Experts of a small language model: width 192, 574M tokens.
Below are experts of layer 3 (counted from 0) of a mixture-of-experts language model. Rows are named router (the router's row for the expert), up (a neuron's input weights, with its number), down (a neuron's output weights, with its number) and show model dimensions 0-191. Each number is 500 + 40 x the weight over its row's rms, rounded and kept within 0 to 999. Numbers have three digits each.
Before each expert's rows: a language model's description of what the expert responds to; "gets" lists some tokens that make up at least twice as much of what it gets as of all text. This comes from a sample of Wikipedia text that the model never trained on. Tokens count by the router's weight.

# expert 42
Description: Paragraph breaks after sentence ends, closing brackets, table rows and = headings, plus the first token of a new section or line.
gets: ".\n\n", "\n\n", " |\n", " |\n\n", " =\n\n", ")\n\n"
router:490433438572472536463466440461534545537538487507549474437496546488497522449521548470444554526431462517448502451479529435474543475513514502474545523487451511507487523485505484526463490526427416513451460431507559435447530509500495571557584452553512451466523472490476494466508527542506550475526503535400539450491499515479512437420548550535548564457535513521453524477450504467495544471548440468510564468493537550556551405479471529527518494517443493457483555547503533447550514512522533455534493497544557493505546543460533575512554458439568481445464501475464444529522531545468550507
up0:490546509522530517443498474540534477483525485489443492480543516523434490487504502505575484563472463620479513457463441575496529581492527474412506501510589545487457469513541496543516527507479501572523514508476473538577488488534506560572602529506473477454463495524534542429530510577491537484539529454469519574461459522476482471496524477503548442513497549503504491501438544444526516509498485517443540428490467546502468492497455432459466519475495455524454490570516500400472519478460472412493531471503506457422640424503480505505455531487474498514466508510499491523592472520473437449
down0:461536547476501455504473497528519519574486537413490504495509462516499550502574511527465390492524501392443578478501565421516497453464461475496449424504539514467500545535501404530434468452455505426521494485579410487501583557491517544457523421506471557502487505463540491499523533509523523510564461495493441516461530463535461558504505540487512549503496461441459554438480491490537444520507451493569557539520502525461495526494494550415563493535487518539489534456509450455493530412483505516518506528450480499513412483483511490449488521509452541534510562458514454480435448507541445508
up1:429511476593539570540467433476489477517560539492596514471483521471524526472531528580573512462506502536450446451538533474548603513483478496526536481539508542477490526517434542540473513553484513491534557481534523513462493511479494454494499563581528526469536458469496483433502520451483492531458501546469507451519448530490493455497484648427469440495464508455568453543514585462498490476448467497488572436519456470542486480505491500472532460458473446435437521525475521510495486504466549489469429425533574536536524494485563496508452497418580509509521505497527492503560557515458532510
down1:463442505576443473500491483462586524466441502516407447540506514494504416464470479527415480434486521531501544478461412533454438504528538528517545399437499504495471489485484549505487491519494472617585455461447560482477463464443513479470543553529546506480473518490516524515503542480483517469479559489510522472497541452548509486508433516501564439510522433511531451529446527514505531504511543486520511495476459511555464619472556520496387546495520465603526491500521517511541470492487432505532459456572493447547483458493449471488498517470482490505476521450397520478482507548490521477
up2:583421484417463535558530526508522528510507512485568515491444509498451519458493570497496583553548482489503466513514459471453559499470450574447507569534521449507495493482479479464516521495477493463508475488520549476456512568493516478511556473544486429517521460472553466471530474444472548539534502527464545500531486481494472439508479525521387554518475473419501451526557470433513519456566474489482569486501518466515505356463477575493564438536406522490509533546512564406521454453550520485461502472519531494458460497462390507520508505495551507496485513502558458484526465482543558495
down2:491503519489546520482474485545511563460443464502469512528466525484452483501505481515433523451479508507505449512489513511513441519494534485532478516502489518552533374485473556473464485468578575543474508510429536538486513431458522470522536509440499507450429530453485494456518487472445523456511567495518479508501457549517496464520494533532475485531501470509578562568510474512410560563439549429523494491539557529414516538480518484471399506470560507458502439504507491527459489499529477494443459416468519420443523548465495436544578538470486503484513463519555674516478534539500530496

# expert 7
Description: First piece of a proper name in lists and tables, like Tim in Timber, Te, Car, Sab, plus blank table cells.
gets: " ", " K", " T", " Car", " Al", " P"
router:473452459544466517457461465466536539552522460541551480453509531451458548473545540461463528532455466518448524465467533448449539462543531554488540530450453532521555525540454479530446490534439451505449469446463526448458534461460453549546542434545473456467541467486447466446539520536490542450544446525450542464493534535530533470452557542553531551456544535528451470476474541469441540456550441446549558458520515523529538443507455529527548557552479536464455524542543533457551550537540562458546521469529516471538539512500509529540540459454548447451448527453464468548534551547481559548
up5:485512477506517515485476482474459465523505514559501464512519493449496532476532660493484507545464441612498469534451488513505488455507529520470590612512449590531493447514480481611490466515493433470476452437458503510449532489498498574528514529518422484513564459514473462488533474500522536419514434534465526511516509528547490491478538490509510493459550590530568501499529516516495551462496511425469496456511527497525520504532492491506497518503460539433447498531489596423477428500546533466471490489506543542511490534472434538502493437483562449465474496463449448559458584553505507455
down5:523551484531487512479567448499497546562535493493486503595478499500492535519549533515551471534502501495493454538537477479556537473514523342463456535446590519525465503429482539542520500425510464441486497470516461499459498492544479491470528500498451468510447550516507514445501449530471481458418502566550496517546438465452493551533511515473453505523491479460487590458490501556536477521501512535513470573471441507415476490391499558496518516503606463534452567489521487538455516471513519488457438414470458501485574432526488506413451550539501474491568532505488501522541525507519539551
up6:504499511478538477553446523560601538469421481507476543492541453451508495515506461506466580482501518483492567474489458451466444503511582481527436484471486419503502465475476519489460492454471528466501408460498545454498549461393485500439525537536567520416531500488504531439490489463556530483464543539512522481497518535531538532505545547560438483529576516505490530560471504437493617444603527500515491457502477559538514461534486441495517505520511474564531519477499452510533524450589487525583512399487560465537555508499507517448516518503538464509482504505495513598481443484478486524
down6:547552425440539544482547486430488489498451535514494466589492493507459480451449472500535512504539541470460486556520450521552497582507485482470537486473496529520511540461555479595480479537501516537566434530533564476507507529477464495463489508530421567500554520552443466555419536469554497544538488478550452471497399486459504524494427456542461511538459487536509536473482497462549487486486500504423522504532497457486468545409547486515531511527623417517512580561547469582447497498532516522489505470558544449516479532538562509475455527557465503487447495515516494490498407513505448485
up7:437520513528385465487526541449538582482527504528516502456533548556503524502528492538433498514576536462511555461536524496531467541528554432489463501457491479540521443490448523555516377454534488489500534555458513502517530539535508550546534512540464505498485465557505514482484495537560486484552542430469524415520536495462469533527520551464481523500563514582522422439532448523502453469539448545523513485490461411452494473463527549484459481526547564493478555507473537485621529505488461483463498508462502588563539499476544476512450428429518440483507494510418486505500459514547469535
down7:454462480565479453538475479458549420480467471525486490499547468482514541520502493493493496417561457497522534493456439489429454477439539418526444452466524549568452492499482468549487423469515455527500486508514520501515424438499575417518554483552454520504491419521497495464478448443484499500433576455601550542483532488495495525560487426436485524523533537461521459470565455580465478392500479577542480560507475494475507483480527470543470521482487455513518439518479534523457473449545467467458496521483563531490536423529471491483412472508536547471486521527496440540513476567507505517

# expert 3
Description: Verbs and verb endings in biographical or plot narration, often after he, was or to, such as began, moved, drown-ed, traveled.
gets: "ed", "ing", " up", " him", " out", " used"
router:470448453532461498520439468491560559549509469613504439423532530466524514464544513484422532535494481522449520466471510489414493448518569524492527511496520510521537520499472503510407462549473487512441418477459508470466534396478424575527531485533460479463521462486456474452493477501490522474524455512485538501500563518548530470449573532544507510513531540494472426484481498400444543436541486425504526458545530522571577457494478526540514513498490504478423564517565513509544522498555536438501527465535502443497514508514504563560548463457507473465427542434467503571506524533470519534
up4:466514571524443488523455457547564517504498444553478492424463557524494517500526511450418513539515479512489443511529521522511461549516487477486553518462501526493474492467418511453518483527515536535498489498491500462593519473422499528519509484448497494459438441520517510545528457504438470466581492514507501551494513488465464520537528512493495434528491398565507399399424513472566517462538583472515462523517511476531491529481513537457469510502457439556499534522534538484568459518446479579532484610455512424434502436469496563408526482473481497425498450461528497497486486475433474437
down4:525574480531556523527569471481529466532470504526418460478525513495513456485460452429559486504516572508427471476482532521524525483508484470475466496560558476462460460384488512516497498499528513449558460596551477537489492506465546513477521513451493503480539438516496505560513495475516544506518479492513473453542473450493450541533561406495522425492537499579452529509558509517437518465495447493483498374540492489416454497510572521418498549517497478509501519563484455495430451458450505570424591447504514503504458458496469501489525486460565488466474475511574518554459555433540499468
up5:458518483482517476498488544530473494496450457563506494535505497498494547533528464512464531559513495462534507525599474381425453407471446441443546471568474493526454553555522546487497466514515514465538584560408484493473478488506426582457482534500512501482509480480510426540515536463568446478525539518529452538475455537480559497542490532512511520536423490523540449531476490501470574486425506471479589523434471469514482512542450506422519540467462505415515558467464464489490468477439494442546516461440517553475509465527454475485530468506471472514526530421475540451473510500568423475
down5:525463480489503471607492525486499500514430540520483542482441497590579536507563431543441466552520518557524543459508521533465540469481492462552517555515567445406532525498482511536477536458557426503489409433458439516512544474492516473509494494469540566452469546509527489502547494444463514502515501533483491550509504509486501464511500516504498514464452477537453467566472551444529428476517549558463513551621528489549451513439476503466512470474565470487503510496518495489546511489508458492433520479549425447494454485586476516507456578471520485558481468488463567482444535463389541468
up6:458521524511481444487457547465473487512442484538497498471533422449522578469587419491492486483508450536500489548539462493429477446490471478468522459474500529489498557535430540501492576446523535554513476534460536504466432484480465424542496525460505548441501489558433468529554529510523469489481526491513475523487499496454513439417494514487518510510552548517530494392506491490509487540490416447496526534501483491504551555528474522506488487521507503434634507555548469507507513514427522453508468554517522579479532425454431424525475492542462545494475498351448490528517552551474504518
down6:496471477576516461497569473552528464532464525490437558522484451499494460458510456514504465536459473433539494432460533443419445490450516490516512558461506454507474442483468500504541505548573473548470467449422500539464439541467556533527486433429473611550541451517536489507477550473506507552450495478457517509523476554450465453547460493467552523507483553480517487527438467507453436472541530536451501529495526475476574463495465494499498521499544576476484516526532542482507458436495522516423512555595493495422602462588452535443506560513511482494460497490497556520517435569487507510

# expert 39
Description: Month names and the space before a year or day number in dates, such as In May 1917, 30 March 1930, retiring in 1958.
gets: " ", "–", " May", " March", " January", " June"
router:509463465540518523460444482511553594557516475515536492476507537434476526483561533497475512497466482524487513464436519470419529468560552561495523518452450552532565492519440501523482513527472412511447444414460541471465527463474477538569513446522439457457555496451487458454549532567488530482556466521511565493502523544524551494460545503584547496484508522559484488478480500478471523457534470474575557459535505571529522481485457521496516565523495514483446573553509518427594512551540588497576514479571496489512513505488516540536533482453520491486457517446468452521565602548480554503
up2:574622479490511507471484466405545547532546531545468474519567540501507515477553531442475476527470457525535508446550491541472481513493500490464526552458481503484534526499575521484450480512455492473515447507491445479500432509424499467597481519550578442501525547534436512520565474536493438510515431584509474580483507534470531516489496503537477462526451480535469463479616467490518477494489491493423492499539508573463477496454488471506475512536504496568489455438516531437526450499500486512478452581529536486443454463498531461552526486533485469516511632476506540475540427502575550540
down2:412505494470436527529477521536426484457482492526502466470473581469471497506556468488510446512486532468480511437523500464487521531477515499453535549425513475434535534456393464555574442490546474492483547518471563537498517479576524498441516500547495544464500486476567495458399551467494549545499546499469609465508457472571446499534495487566531518450548538557517529442474554522524467521510531591531586513559435546529524490500485520529486503449501534431557465547551514454526515470527509508551490467498483473480517510524477530507498539469561526522520538574462447596503553447499535446
up3:477555475513521562496452484498437492527559496493493470479535489466581480522458525477394439508573560527477497516429485463474488507585455455520498511423528515528524547477546517533502516560510475542565584491460506480504507446536567509530466491417483446450479478402497519526451423511535509534501502470512550544506474526492508548519509526500476501542522476449513491492457487539517487524457546402476575449535440528550524453561493490530533549494547495420543550541469498514547425549487576425613533536485594492491523473450526522500457510496491525514453451504534495506555540561508480476
down3:458487454531479500473458431459470510584531490523528481481475503418443455507478531498472408472545501454515544453569504459463493538496486558452480505450540489481494563479538486508505509498518496519527431540486544544578525504476464496501534530559485508521481522521517491403474553474472497531408448479457604540441472482500540371511516545558502530539482514537529472541495480525548489537472516520453541538513514497553440511508533487538487482476506540485443478585474577482432524535464557519472529554482461538502408500611438452481540453506545471458588478491504438516518460463545545499
up4:541459537478563504465355525427509522441446475502477480472533464433512502534452471546492463505498468493516481551602422427471452427454449559542487514542529513480556492514565516478515516567517529478459499442514469521549522517462505496449493520551488498556603461451510531532529486507501465540485533544497490542545472432558543528547479495586563555532472519473426538519529496552462459547471547532507477502496467482511516493533551485518514536535505486484536459449536487467476515516492565502456596522471524443479466511492501617494511542473467524475518473573546439503499488487575456554
down4:456448513485527509520473533463481571519504517551575487489548481529462559464525543463496507601446539548541461501504513502508436539550481478576489469460432436565564531561509463453504467479498542517466454439502487440434558546459538508490533520449582499450437555540498518389539546529503523575481482550421559549472484529534457452529515526529452553459514493539524534516542513535514581465503542497582482535512512485545464502498499520523500526478465484574471483475462518510421517486522534444447555526449503465453468498456564559530494505461568500443488506500521467401510515479462465516

# expert 2
Description: Plural nouns and plural suffixes like -s, -ers, -ations, often after other/many/these, e.g. members, women, temples.
gets: "s", "ers", "es", "ations", "ions", " people"
router:440512424558478518464468464477530537530508453543525496485526517505453521481562542502478518534462440472450522445421503463451497432550528515489535515462456510514521520543471469521452472537439494511479427411471540453478558420453439552534540426514500473428536422458460452484492525522517514427496429529507529458494549519525524499474563547590498523455574550518448505493449591452479557428571468419545565491518501502552564471498451547485528515500492510441472508512535523457509544509542527497497553461543530465504526555500525515542488496458511489458507505485433484578538532553502496575
up1:485553449552501564524477549493562515486511559497500455554506540520555471438551452533445537415545538566437551455585485520485545494533460490458622553449509511535468507481490449515526520538465486564512503399492446507541494488470404441511499447502503550477458507523552481527452499482536509509483429496525542566482484507522470434470480551487507506551506476545542493556459492468456577477413551496433492556511518500534490509472468503433468493450500475511514553493506434434473466477515513483489477433486426523549448452553517504442465486421541515522522547474450566478532438476498488506
down1:499505538553504556519507515452551518479551536497457446542564491453521543496509540504492517498581494526502549469513584506490475561489474544463473525433565498552479546459488439463493550533501459510480488509484432468543514477527460469453450496558513543474567568500521517497531487517524484522494441493478533595498538519482514436510470568503483506534461433587562572556483521467575606529497608591446519499465558518498477551500505528497477477423518576532517506414453488472537432449479534490526465439518440563524424481512446537503487499490490509554491535515492547499491513431540553514
up2:445563577506533441542535514561516549520489551480530562463566572558452472520536536528462580526512557481495491472418485510460495528530488548522476488585438572463471481586475507560420470516430484484501499507537518507424503478499479482531503525512477502472484412531539550518490503518535490470576527503505486432462510515475518522523510453513539527522512585499473543466424473515468563529426497476510593510480519470467443483582497529611519494514534518542498472492521564550497423460493499495473565470513458424497460612487444439507517527494476492507530442465467472498513524516462465484
down2:521431495492449567463514548474450510455425522499526441522492529471485467491477528508445455458449462546445489460574499497482561542498505495543447524463471435514489543464514474482460518501536489488512589508532530454440522523536505500473491525617482529539518525516559473545480452478534559540519520477495557472567505520584559457535462553468466528487506453435463483573556484431472540549511538572502487427539487523487572494562522472446430567467530576490478540511541477455537481463478529468522521447541514558503571426506450490436465468473508516559518463555509610483471511539487511534
up3:452529479499463449531520502592464471481511453524494570469577572523531472479526463500564537581505425510493509474488486546539513569522518473463483498529483554470515496545468408446498450518458492491521448431568520497488452535575485464566515598535467460453522477542494529507454462499484501452520550525535460509528504539468505544470508463554483499513557488457500547498541579578450496456502474508411517535514504491514544449454553521463473551456569567436508458528550573540570497500515577497448567518524435546506496505427501539532497527553499529471540434467490445574459478491517516478
down3:501528496475496464493503552469429456486410498513433466435470525483516472513469447455449522544515475542545465537537534480515507495468546456525556564501534494576534495472526514488453445467541537474539525612541521561555488462503531473530500466456441557559498554516463510433500432545480481523495523569491539485520470469542456566522555464465460570583493505478491449449509455478455525558525505491447491472584482507562496460585446523552458526407476514531471600511533478505458492474530502433539539500499481508462559506601456504518506482496548466451538511478520509472444583499554478464

# expert 5
Description: First cell after a pipe at the start of a table row, usually a rank number, blank space or year, such as 2, 5, 201.
gets: " ", "4", "1", "3", "2", "5"
router:497463448563472534457456452447561528516509470542524463473541511466457526456531518471451525549472470542461495468446537439445533473510530531475538529446473530548537518494449486552441500550444455503437458468483540435469524445449464559558515450551463487437571463456438488451520514554490550428514454533459542478493533548515515462439558550555542568460515512546467501489475563480440531480558461471534550439520544544526531433482457552518539551552481531462478535525536514471546529518565581486535553502490513481537526503496505534533538444480539462466435512440465477543548524542460559572
up72:578512463485502492453552494556586496500455461579454502516530532462444480495534514422365428534436454611511472515466500476465510528547475486499514494420524503477564544433538513448470530422470449468457431505514485432489526449497454462511516524575549532448527529488513518524482519498557517514489487494483559529505536460558485465441520512520561510513508459577561570545513505526501493512581474529480497492486528492508481444428481540536548545533504581537485467469444487524488517486523586492511446553485468516502539549542466487568479552519459510554492510403545493521546514513478519504
down72:465465509516545530472448486494499480489484477471510495540444484571458485551467506534509431479513551446487483417424501431529519526555502471487496424601432441497508473382540546535524459476461474403464513504500495524550459509512455515492500482500535535493535482475482479481482357509534499488540539461475490458490552478497496535476503392520492464498546523481455411490529521440540503446521489522496508449525458581459435547526511546479494492465496408525525480546521407462477450556477488526472534530520502516476535568521450502479504543408476505526455478485532539506516534412441505538
up73:548529466519543479465481526399572531478527502501485391518521505504490494484490595434439521532485476482507440477509487479496545504487502515316473487423457467469550509456504530514481493578515491543495538490463494496532543477525479520435468512570546482476464512478527467498510494502522521452445521495505466450510477495530468542452520553512496499520510506438563499523470554526535517533565541461453571463574434541497512563500480480490528456484606495451477489583551475475519562556474500491558549547443521520507493503505510462511494493532563564503481551459478433481519464499386557500
down73:463535452617440471529465511492453514489452512526520457474523474510487480484472528586473470467548571550450469427530500526430476525452435554547482502533582495488526506504518555478475540564536465447547467515463481439518517427559497493513462480508540512499488477538501478482460509494484440466535464527444484506525557536459480469454542525452451488509519443478471483532514537495432495500565492543399444501462574487427464497451536479535532471458445566537512434473448534576494451455456570545489511473455484552508488514515474515515496470527477497563499443524528616470454520492524387507
up74:502516552516470502562545505534474475459453438534466481459516493490486480467476472467516519514477362522481536565508461541533569433496529497429502517489528541486532495508481526622458500559516532560505517510536606501509508429495517475560496514496505464508462487478479501457487421455514604492477488486533508526468489539536453486544551496556571533530531514493482540490427493522485552505576507449606492477513456489502497543472479524447484534494487508534544516580557492528457469506606425480504575505453516467535482472451515488433485422516437542492472437464478465505475435462482583521
down74:486501548532517522492428530454493444458530493472434522510520507520440487561466436504466499484564563573569502445537445537555556454482574406489534537518422498478479544457436526459522460532505552446450491573545442507494509472563535481551370501499494508572510457507456490452471518501496486541498522492547466447562496516496425492525492511521563517489466533490550540499479455487424441540433493549480545566540543504560498476472515472479503521495494468510495505553538403537476510453526548496460491534476460485448504446514546498451474598542478532482524425500475524443468488488529443464

# expert 49
Description: Line breaks and line-ending punctuation, especially table row ends like a pipe then newline, also ")" or "." followed by newline.
gets: " |\n", "\n", ")\n", ".\n", "|", "\"\n"
router:502459476533464501468443465445503516546533496530548509467528513422484533506570507451455536531471457527453521466463521407458547502549516542484548509472437533525546490536460486514427486560455451513453456431469514460496538456470429564568571431540500444449523451522416468432546517537487554446510467495447541442511543547510539473459518552528524564446539535532478482467471558484460528444542463433517584433519501516533539453500430523555545522504508541471469502536573535488535547521530546494527519454527526497547521499479518539508546478481555455498486515416498443521552542536460558520
up0:506507497496510492554444462465482595518422486496575512460487439405486512532539499585544513384506525487517480475475516475396528503515439483523549463468470548482562481505474520504537488528559475456525495381537502455472483478492511511492529426518511408521460492525510413480516500522536467476496508480503598553533428492505514504468529449490499514483525480504404473489492461528519513463567497415453506549531494527579485501452457463492437501510552453547524529519530488443623509578558474520512483506530459535480485524485497535463528420463481543528496470573511486474553514520492479512
down0:504527455492425435406456483484533516501561500536503452479481500500504425465488433542438490520515527514442492428542504500537556510505497480452424516537487468516535453487501548493487534507459440540486485513447467504497475502457536538487474568561425427472545481570494505539478513489565570428533494506466429508459441496535563511495440472523474488424473496533536540569458555524511481499479518512481651540515463503528598462486533497539471490532432479517507534473444479566426443468488510487433577550452523456455452514412474494509472498475481466470459510481557456457524509525482509486
up1:494528503494505455437541473446485448507515455528491486503521513463512461440553574447440424417484502474572462510513448483438506478490492509531482498549500538475538507427543546454513532557404508442542442490477521485461502491495532567527489493558536499455542527523467545575468639484437474499460549466472532448467575505450464586409452428469491520518543531556409543531468487417500554491563526504513454521466555520516492466537502501425530538491531473526491457457470557551536454502482492520523478484478456504487515548539453491507476431465540478448451467524491524489519486559479469483
down1:518501488512500521525473525485487484513546481505475481515495504448496459429528489492546472452543494452494480518485525527526530434401510467500560482497541524497527495457581512512563478498502467400494471417509490548409509472534593515466510516482537518447494450478494528375470537452523455599541476518496495514509489487459535495472495470485547541512449491459502576521521494569564526455484552513488415518543452477425485523481573472516473484412516469522531552506427546518566484479526469473512490496501456508467484428564478496429517485551603555489521536498579496443556396477466452494
up2:540399498470478477525466480502505482541582497498497544557531471444523564505476476550511535547535448563521522470490472514473497484502541586481458570485474469496417533445539476508428499546488612482512501536531470518508476564456503484495564506554424538564577398518546516425522485535533536512509514553474453455486479591467538507516497565624503525526515501425534523541540525547495498523506499476516497477506443514472575458476541510460428511507519501439544587412559527496487452466508477514519526506483513536501494508445471506477504528498483509505555489534515439481561506497565563559
down2:492429499507473531468431511474489460487478492567430458422455513508526490528506543507472471472477456473525454547549404537500530482517491510572484438536580512508530417498497521564485541498592439459515483548514481483455558532519548617461529503430564533403457482490558483592480534472471454484471500431522438489506565483488589505494457445484520462438509456547515490529414488503562559520481491575530449503482511481498467503466543507484474497477528478517438480493532538559494484443470532548561457480458512522469506457585463518525543513507500511513511493492558517484527474491442442439

# expert 61
Description: Hyphens starting list items after a line break, plus bullets, table pipes, heading equals signs, and hyphens inside compounds.
gets: "-", "|", " •", " -", "===", " ="
router:493420452525483512475440427445542533581536452529581485456528508447440590443533527504480517516472474552469538464454537458446571493543545539452516546444474551502563529486481451514441469532447440521442472494458523486471473473470450564524501441554487483451564470524460499481515555557460513473512471490473579485469516580502523472486556520564521543495553551460476472435456586478468514438550438460562504469518524503524506483516479553496496575547505553482426508539524559481539539551512502488567548486503501469483531493466516535518549467453558472500463533468453447518496563521485554518
up1:539498471507478563609524570475483449504511442474462491535515555497502506512453513568454476513540529506500433482458490459546528489534491483436441518493528405458485416490484509512512519492521425500443514502439521505513507488504521465496497539468482508497498530531517520474484449518528578434558477455483535574499572494537486466535492611573558464449512407548533485505540533501530477519519518513499526483442491450486518461536416446470488431410471497423492576471573582520541509486517527508500473532465557561524512468538448479551612548511534487535557476444523494520471444533510514540
down1:537600547458469524517539368489523499457463458447558563465505520502529499503630454526523552557541499502501464526500513470484422463517549500544466521463473503541547460501470516560580499456542492481469501513483494503520522491526502550497465492429416521412434442514441521456516543568457534501462505548575540509524516510514558517592535583501438489498434503570492455548509482482524459447496476499498504525503496452492496469471454517498426493464545446580432485561474525527464498498530532504498491521528555457570477458507538487453430484531436498514462557527482529506519506473486513553
up2:534414529523523442511499474502508543476540464521497457496500546520525492449493488563520520473538459519487502448486475525490550449522522528493463509465544468497506495540530497483490495465560459531520532502541494527471532550497539530544529464511551526494492510475535499495582462534560522487548527462468504476454452529508477484548554541482484561548460554485471516500602418535511497424482484541538490574595509512531476496455506511421491411589506533532562537468542584518494485492534474377604558466565454488529501484522500479552516370504532508504522406474543451500500497508474599437
down2:501548481458489400495496521490515601491506525518494507464530580504482486541498478501477479513565538517413465511456541508533484472466507505468448448436437486566487460514523565474495495520491530560450463495432524489596491440456506439486520567608478505586478458467404448463457463498485467459436543560475520530564511508537528553465509453517491475517439481574537507548530473524448462463463481444478568515513477497553495484573584444474460554505459513512482528484509495456490472456548498491437509480503562476543490496543552461531518547448490465485446395506511517522519462535558526471
up3:468499520452550407478538401465451507481586458541456454508513481511471506541498552550495526510445503521543484511462462505501538485429541522511490505489510545495509508542526480439435474509506525492483572520542544539498494488537463417512515518489477509503606532436495489536548491504463496484531555460514458576485483539527514478544511536562537537476503553536458519415548469539473525535474551494459540474585610436447468503496503591523477494483499483560480433509523585517504462494473524411581499486509507492445463635495513526457584466452475519538447498530472527498537470517464541486
down3:494474470491468533511545550476490519490529539541509465447530509480448458443478448447505463522470455478387536566549488409473511473534467529522563525485475554528440557473450431552459517465506488502522492416571444529522453560500513521477489469487501513490497538462520496480505482527523485426486507451518521495449597537543498566468510553469542546449445401442557502534459557490550506502554442531489553495507496492428523489517548561527489527526552503509494533508507460502498447524535518618394503521520554504479495472511530490453417526453496427484557480546493466483445475587525455482

# expert 34
Description: Bare space token before a number, mostly in table cells after a pipe, and in model names like Galaxy 30 or postcodes.
gets: " ", " #", " >"
router:479445476494472521493494450467562545553553473533542428477513518464439539508509554514438538541464474504473545467468565447489543458547534560491501536447444538523557513530447496530486473536470477536486454456461505456489540470478393560557510455553475420479545479505497514454512541555489544458562487492497543472518550526521534487457505496555487538495546529516407437471466510454460543485517462455538553490567506516559547490496422504534545523529474501445477538554560547422532551544541554466522551461533518471573546544478512532553509453458551473473423528462464416521539554541486553519
up1:532481526503463447575508437521458439435465506483525547510493487556430511501465449484520508525514535465485484460521481501519461455542592481465496503519516572493441530484405529485496510516385509468526408499582538441453494549480497429480464418470459526490449549545418505455526541473526486485464474501467477421521506514560479519518491540466476563454575513441482504496461541439513494521489401515516585511519431509571510506459518479564551548481499472416466511531475468507429509504425502470451425519501460546496504532536502506504514510493506522524524441499439572517430539476544497505
down1:539541457515463478523515398515461480480519538480542598473443477498501478522524453525440456521551545454558478477513541528436480449499428512533492462500494428519531492465422490534563556440439411484480484518494553531541496552458540459537464409460516556513461570524430555548432542494545514494466556455510472541497467481459533502440547473484537527499489466536480515510516550527480504487533515568426557527556489552436531490431528585388525476386509500513517448509469521539537466494526559512476466486491440532487516477514409552496485474539506481483508503489500542492467487476499522473
up2:524444458474540509571432479475394601505519468522548532481550502474500514487536540540432430440533513512491481541528513513489518489483524516552485488532506438507610448535560529491518537488521518501514428477389466455440458515492478510532506382491483436563487499520518496485501490469520547538539508477466567507505559503488537464466534470491488582500459486517466520499493530466482478489599520545551423494502515466578549539501483488573440502518487481506470501463528517487528534473483489520507555571466482534542490488483503594451516448516430482496533476564537503481566465472460621549
down2:422452535451554475420547456462469514473456498551472519469478464455461462470471495485474528523514543547510474552498433507473503579445496479552477492543473464527467565514472483460489484505407588527447461505476475520457525506474506491511454497451641471468519486455516543452508497573542504449546513518493476585473539538508506424498506497551463498530519481493537527499478437494422512552535496490562507489505484423506543537526527548497445520487523411510534518488525547486436516413507466539454502521451553407463550512463570502466463495449436474417496495471456513494507487416569516463
up3:485490496548499539437515576513553523447571528508479537456473484434552484508518436558515533455474489500505484539502491453601548484477541499513487485591461566541490552488487499506470473517500521485486535408543548470451446500411486479497466511561532525455501502504472416473503504461460497565532417555532481540458476590542534471505477486467464466463493528520522544521525465451548486441513491546436458494498484496559489523466532475512467424450503469538480445470482478466579411525487527539524456379557502554544506457468527576535528468464491540527521518605512453474512537479460543467
down3:511515512466425496426515471568512448538513509490513515492476483527489505491503504457541499512556541505569416544544492441556419459424536490484511556452515511520467549418554479530547493513512546456491503548525533483524548481478455473527526520520552464516498435545459532450569446487469546527533546501487493457494465496452512456557561519562527532600443520454544513449490515551489493548485565426503489509459478508465508356526485462529489508492473522489456484487557570495421482512493522413496508523439513509464465437528480456462415545427528480441454553549541471520468524547491563503